Below are experts of layer 4 (counted from 0) of a mixture-of-experts language model. Rows are named router (the router's row for the expert), gate (a neuron's input weights, with its number), up (a neuron's input weights, with its number), down (a neuron's output weights, with its number) and show model dimensions 0-255. Each number is 50 + 12 x the weight over its row's rms, rounded and kept within 0 to 99.
Before each expert's rows: a language model's description of what the expert responds to; "comes before" lists some tokens at least twice as common just after its tokens as in all text. This comes from a sample of Wikipedia text that the model never trained on. Tokens count by the router's weight.

# expert 4
What it handles: Common nouns right after the, a or his, such as father, role, deal, village, construction, same, two.
comes before: " of", " was", " in", " to", " and", " is"
router:53 33 81 54 58 35 56 54 37 45 46 51 45 45 40 34 38 49 60 28 61 41 49 60 44 47 44 29 55 59 51 86 53 51 61 64 56 49 40 44 45 42 56 70 51 40 55 51 53 50 58 42 46 66 74 48 39 38 34 42 56 76 74 55 66 48 33 29 64 50 31 46 57 58 38 62 53 54 60 31 60 62 50 74 63 53 52 58 67 48 65 35 40 39 57 47 49 62 24 43 33 49 59 73 44 51 43 47 43 61 74 47 34 52 36 47 44 58 64 38 63 50 45 55 69 59 63 29 38 39 78 68 54 30 43 39 42 41 54 58 51 53 56 53 52 66 60 52 63 35 80 66 69 52 79 45 45 41 29 68 35 60 50 48 52 42 43 64 60 38 56 55 53 34 49 77 45 58 37 62 63 52 51 72 38 50 52 55 51 50 45 47 39 44 42 60 50 41 72 65 57 56 41 42 66 51 59 51 64 65 51 62 43 45 41 63 79 56 48 58 49 59 41 64 63 60 56 54 41 62 52 42 47 56 37 41 28 35 40 55 15 60 45 33 44 58 53 60 39 49 56 61 48 46 61 18
gate0:57 71 37 39 56 57 42 54 67 80 56 26 56 62 73 68 67 59 50 57 36 61 51 39 40 63 44 53 43 73 37 62 45 63 45 46 36 65 48 50 65 63 44 46 69 37 49 48 55 50 55 54 48 52 50 35 61 35 64 56 51 35 56 53 62 24 63 57 52 39 55 51 47 49 56 59 28 50 46 60 70 62 41 51 50 64 27 56 43 48 40 57 43 51 47 75 34 54 43 57 45 57 28 63 32 62 35 76 67 66 36 53 69 37 68 33 60 51 66 57 54 52 39 47 52 45 48 54 56 43 64 48 61 67 61 38 36 46 39 43 52 49 42 60 49 35 43 34 58 54 54 43 63 49 67 33 56 27 60 42 57 46 55 54 45 43 51 49 70 46 64 45 60 54 79 54 40 32 53 40 43 54 25 41 33 48 61 39 51 48 34 46 63 62 72 58 50 56 59 49 61 54 43 53 46 56 29 63 18 49 34 38 38 38 46 43 48 63 61 44 44 46 60 42 49 51 48 44 45 24 35 00 37 35 53 66 65 39 47 37 47 54 33 45 55 57 55 67 82 28 41 37 58 56 59 53
up0:60 74 60 51 43 63 47 53 72 55 49 43 32 61 63 55 45 54 45 43 46 59 28 36 43 62 28 48 51 61 40 41 47 62 73 60 38 61 41 57 50 49 57 45 53 34 53 33 51 60 54 28 71 17 73 62 51 46 52 52 51 51 59 61 48 30 50 36 40 50 34 30 50 75 53 66 57 57 43 59 44 37 28 58 45 52 31 55 44 56 58 47 60 51 54 57 42 40 43 53 30 47 31 48 48 53 51 68 50 77 33 47 48 72 42 30 43 49 48 64 50 39 40 46 56 40 52 41 50 45 35 44 68 55 55 48 44 40 43 61 53 28 32 76 71 55 49 30 47 51 51 40 41 66 56 41 62 30 43 53 41 44 71 37 45 49 68 52 63 69 79 34 41 51 68 50 38 40 49 65 48 64 31 65 38 53 63 49 51 47 52 50 42 53 47 66 58 56 66 67 42 55 35 63 43 64 56 45 28 69 67 43 34 58 40 57 46 35 32 51 35 77 57 63 68 74 44 30 47 52 47 30 40 46 38 47 53 29 51 39 33 37 79 66 64 41 66 45 42 49 34 61 63 47 62 44
down0:33 45 57 48 62 69 27 63 36 47 51 51 38 37 44 58 35 32 32 58 69 64 58 38 56 49 50 40 52 33 38 21 46 48 35 64 42 68 59 51 53 60 37 48 51 42 54 53 74 82 25 49 55 53 34 65 41 32 37 57 53 45 72 55 54 51 57 58 51 57 43 51 47 49 64 56 29 46 43 53 65 51 38 67 52 50 59 54 51 28 43 51 48 46 51 59 71 70 35 47 56 57 48 46 48 66 29 45 72 62 29 54 51 60 77 60 49 56 21 62 54 53 37 62 55 46 38 43 29 42 51 57 56 29 57 22 65 53 52 71 43 56 44 43 66 47 50 54 55 67 64 57 49 32 19 42 77 54 42 65 33 46 39 44 20 45 43 54 59 44 63 61 57 72 46 57 38 65 54 45 63 45 47 43 36 28 50 52 35 62 54 60 35 44 58 67 62 62 43 43 43 67 43 57 51 46 44 70 63 47 53 41 51 47 33 49 48 38 49 69 38 65 45 50 61 72 55 36 29 49 32 53 73 51 73 45 34 47 51 58 42 49 22 41 48 56 46 58 42 46 47 52 45 56 41 73

# expert 5
What it handles: Field names before colons in infobox lists (Binomial name, Producers, Positions, Coordinates) and table separator rows like |---|---|.
comes before: ":", "\n", "=", "″", "==", " information"
router:27 64 42 32 53 68 52 41 53 64 59 37 63 59 48 77 66 41 69 64 57 39 57 57 52 35 60 46 52 40 36 38 55 54 54 46 53 57 44 38 44 50 33 58 58 38 62 36 58 51 61 41 60 59 57 58 62 63 50 38 45 59 51 42 30 47 42 42 60 39 50 48 60 50 48 44 53 55 13 69 38 34 70 60 58 41 44 49 76 48 30 64 47 65 68 35 28 51 33 66 64 47 60 40 39 56 48 41 45 45 48 52 45 41 64 48 35 52 49 81 40 47 63 44 36 46 61 63 38 54 50 48 45 46 25 54 49 60 61 32 37 38 39 75 59 33 36 59 66 39 30 41 60 60 53 41 43 38 76 42 50 61 72 50 43 37 52 38 53 66 34 64 52 69 56 32 48 36 42 67 50 46 54 56 43 40 56 51 50 66 45 73 43 63 56 43 57 55 37 46 56 54 39 42 45 66 52 43 56 24 67 19 27 63 32 57 50 61 42 46 71 44 29 35 44 62 46 53 57 41 70 62 51 59 55 60 56 63 32 56 59 55 49 33 60 56 38 19 57 45 41 87 59 42 52 57
gate0:65 51 44 41 33 48 37 51 31 58 61 42 58 48 45 68 62 39 65 56 53 33 46 52 42 45 56 46 41 58 38 43 53 48 54 47 52 46 62 52 55 56 41 48 41 45 60 51 19 61 64 34 57 62 42 61 53 58 55 56 54 62 67 48 51 39 66 45 58 44 36 28 69 63 48 48 53 30 65 48 36 53 71 65 58 48 52 51 64 51 61 67 53 55 45 76 24 26 58 60 59 43 42 45 20 39 55 41 64 42 47 39 41 50 56 34 54 39 59 43 65 81 69 54 61 31 59 39 59 61 44 66 54 62 35 60 47 77 53 29 46 46 63 56 53 45 69 45 38 49 51 47 32 42 50 33 56 41 49 39 29 49 58 61 53 33 56 56 37 44 62 49 63 50 60 56 65 31 51 68 38 74 55 39 24 48 70 47 59 66 71 42 53 57 31 42 49 49 42 37 52 78 40 59 27 86 49 44 61 23 49 59 26 26 42 44 70 59 52 52 73 62 44 41 39 44 51 38 50 49 47 62 41 45 36 64 40 39 51 55 49 61 47 70 55 65 49 53 68 72 51 56 75 56 64 53
up0:44 38 42 58 64 44 57 49 71 46 46 56 45 54 43 34 39 56 41 50 47 71 66 37 60 54 49 47 69 40 54 60 43 64 40 54 50 48 50 42 48 46 51 61 65 50 34 48 68 42 34 66 45 34 55 37 60 42 50 49 47 45 34 50 41 69 40 57 52 42 47 72 25 33 45 53 53 68 37 57 52 48 32 48 41 35 42 50 43 49 41 39 47 39 65 31 79 69 57 48 36 52 61 44 95 64 36 49 38 62 55 61 46 58 44 69 56 60 51 49 45 19 33 55 38 62 39 62 29 47 48 31 59 36 68 38 63 34 54 67 62 53 42 51 55 54 38 54 61 47 55 42 66 43 48 67 44 74 37 68 59 55 44 32 43 76 50 64 55 57 50 49 27 47 36 51 50 69 43 49 55 33 38 51 60 50 33 51 51 38 27 66 46 37 63 59 46 58 57 59 53 47 53 45 81 06 45 46 25 68 53 42 70 73 49 56 40 46 43 57 30 39 50 56 61 53 55 73 50 62 43 46 59 55 61 44 53 51 40 44 35 34 59 33 37 31 55 35 30 44 51 50 27 52 32 45
down0:17 42 39 65 66 40 57 59 63 48 67 45 56 60 62 63 64 47 67 29 63 77 34 63 56 41 61 27 59 69 73 51 46 58 51 47 45 36 46 45 41 76 66 57 68 44 52 46 65 50 18 60 46 54 66 56 55 35 39 53 44 60 41 28 32 54 70 58 53 47 69 42 51 59 47 35 45 43 25 55 55 30 77 46 42 46 40 42 56 39 34 32 44 54 61 49 41 40 46 42 50 55 59 42 46 50 55 53 50 54 46 61 42 46 60 52 63 65 53 72 51 43 69 50 43 56 53 58 46 46 45 52 58 54 70 45 36 74 54 72 44 47 36 59 51 32 58 63 65 54 44 17 53 39 19 49 43 52 60 69 59 37 29 33 58 59 56 43 46 74 37 38 36 50 63 44 43 45 58 50 54 47 52 57 32 61 34 24 44 54 61 50 42 50 48 54 43 69 51 38 67 58 69 55 39 49 49 52 35 33 58 45 31 31 42 47 38 29 46 65 62 29 58 34 58 50 55 26 61 63 66 51 51 38 53 48 54 63 62 40 61 41 46 49 53 75 73 37 45 48 51 45 50 50 33 48

# expert 3
What it handles: Second parts of place and institution names, such as States after United, York, Kong, Stadium, Railway, also nationality words and possessive 's.
comes before: "s", ",", ".", " (", ")", " and"
router:57 51 54 65 39 64 56 54 33 46 51 60 45 48 67 46 55 39 47 46 63 34 26 47 37 34 43 51 44 47 43 28 53 37 62 33 52 37 55 46 51 37 37 36 50 62 56 50 51 33 46 65 19 38 44 41 39 61 38 58 47 52 47 60 36 64 47 88 61 52 59 65 42 62 64 27 40 48 42 57 62 77 46 48 64 29 61 46 74 47 40 66 74 61 49 54 42 70 44 57 52 49 46 18 66 46 63 58 38 54 62 55 33 59 42 67 45 58 46 43 55 70 62 37 26 33 74 46 28 66 62 57 37 38 50 86 44 61 66 42 60 43 27 49 51 61 47 64 56 48 69 51 47 50 50 58 47 36 55 29 35 42 44 46 29 28 58 42 45 50 61 42 26 38 44 43 58 37 54 54 57 33 64 61 52 67 54 57 60 36 64 34 40 53 46 50 59 46 52 32 44 47 50 52 48 37 55 48 59 65 66 44 74 54 37 61 52 64 51 44 61 61 37 58 46 61 46 56 23 60 41 53 49 47 57 21 67 57 48 48 61 32 39 71 59 59 54 52 71 55 48 53 59 57 67 62
gate0:40 46 52 33 57 47 43 39 56 50 53 32 44 59 65 60 39 44 58 55 34 48 46 42 66 63 71 64 48 42 34 41 34 68 39 32 49 52 52 38 62 53 50 44 40 71 40 56 56 62 50 59 53 63 59 56 56 50 47 64 33 63 50 32 82 31 58 50 68 26 43 61 36 51 32 52 56 58 46 74 38 47 35 67 38 40 45 64 43 52 63 72 29 45 50 55 60 55 34 65 56 57 57 43 43 54 50 64 58 44 55 66 42 44 70 18 56 44 60 74 50 61 53 55 44 41 51 40 64 42 49 32 56 41 44 38 50 50 20 66 61 54 67 53 40 50 39 35 43 60 43 47 50 50 59 39 56 43 75 56 30 27 41 55 42 51 56 52 49 34 55 43 37 81 54 31 53 50 44 41 52 42 44 33 52 58 49 39 61 30 51 55 47 48 61 31 49 64 37 47 26 23 30 46 48 61 38 66 52 41 44 35 54 61 55 68 63 32 44 46 59 50 61 46 36 42 55 25 54 33 59 48 59 50 48 53 46 46 26 58 44 35 40 39 29 60 54 31 50 26 45 68 81 53 31 25
up0:58 67 42 61 41 43 41 64 43 64 43 46 60 53 54 40 55 66 37 50 59 53 47 32 34 58 25 56 56 75 52 69 42 35 40 65 35 75 49 55 49 56 40 48 57 35 36 43 58 23 45 57 35 36 52 23 37 49 73 55 64 41 60 70 38 71 68 35 38 72 58 45 79 48 65 64 49 51 52 44 46 44 38 29 51 64 37 47 37 47 45 30 44 65 42 55 53 54 39 49 32 40 38 61 47 46 53 44 48 35 45 36 72 56 36 76 33 68 47 55 48 52 40 57 47 49 33 51 46 61 46 57 46 56 44 43 31 63 68 26 55 40 43 64 48 57 71 68 71 12 48 51 38 57 52 50 50 65 32 58 69 67 53 45 43 60 66 49 51 68 57 55 65 45 39 72 45 49 40 39 40 53 39 54 47 50 56 49 63 60 52 55 55 64 55 54 51 44 63 58 75 69 59 39 44 46 50 44 39 47 36 49 45 52 47 38 36 60 70 24 53 39 39 30 53 56 53 62 57 62 37 72 53 28 60 71 51 62 61 67 65 45 50 35 63 52 51 51 37 45 51 24 32 48 51 61
down0:69 41 56 44 72 60 53 44 37 48 36 54 46 62 27 48 48 42 72 41 57 71 32 64 30 42 64 49 47 50 55 41 52 32 65 64 34 68 72 43 40 50 50 34 77 44 24 47 53 45 44 53 61 46 33 46 65 29 49 56 48 57 60 37 47 52 50 36 58 22 33 30 55 56 57 35 62 60 49 30 31 41 72 36 62 63 45 48 70 50 43 54 45 72 54 63 73 61 64 54 53 44 56 51 47 56 50 41 49 34 56 42 47 55 72 65 55 38 67 53 47 49 20 64 58 38 50 48 53 73 49 54 46 56 50 84 39 43 73 49 27 53 45 42 53 48 50 40 42 52 52 56 54 61 42 55 44 38 66 45 74 30 50 43 79 36 48 55 34 53 38 79 70 55 55 65 53 55 41 35 47 60 49 69 52 51 67 61 36 65 52 39 41 50 50 56 62 42 72 49 39 28 57 50 54 41 45 56 44 44 39 32 58 38 48 69 35 42 31 41 20 51 51 58 39 53 54 44 58 45 45 58 46 74 33 59 39 56 53 47 42 81 60 51 35 44 57 47 36 53 30 50 50 42 47 50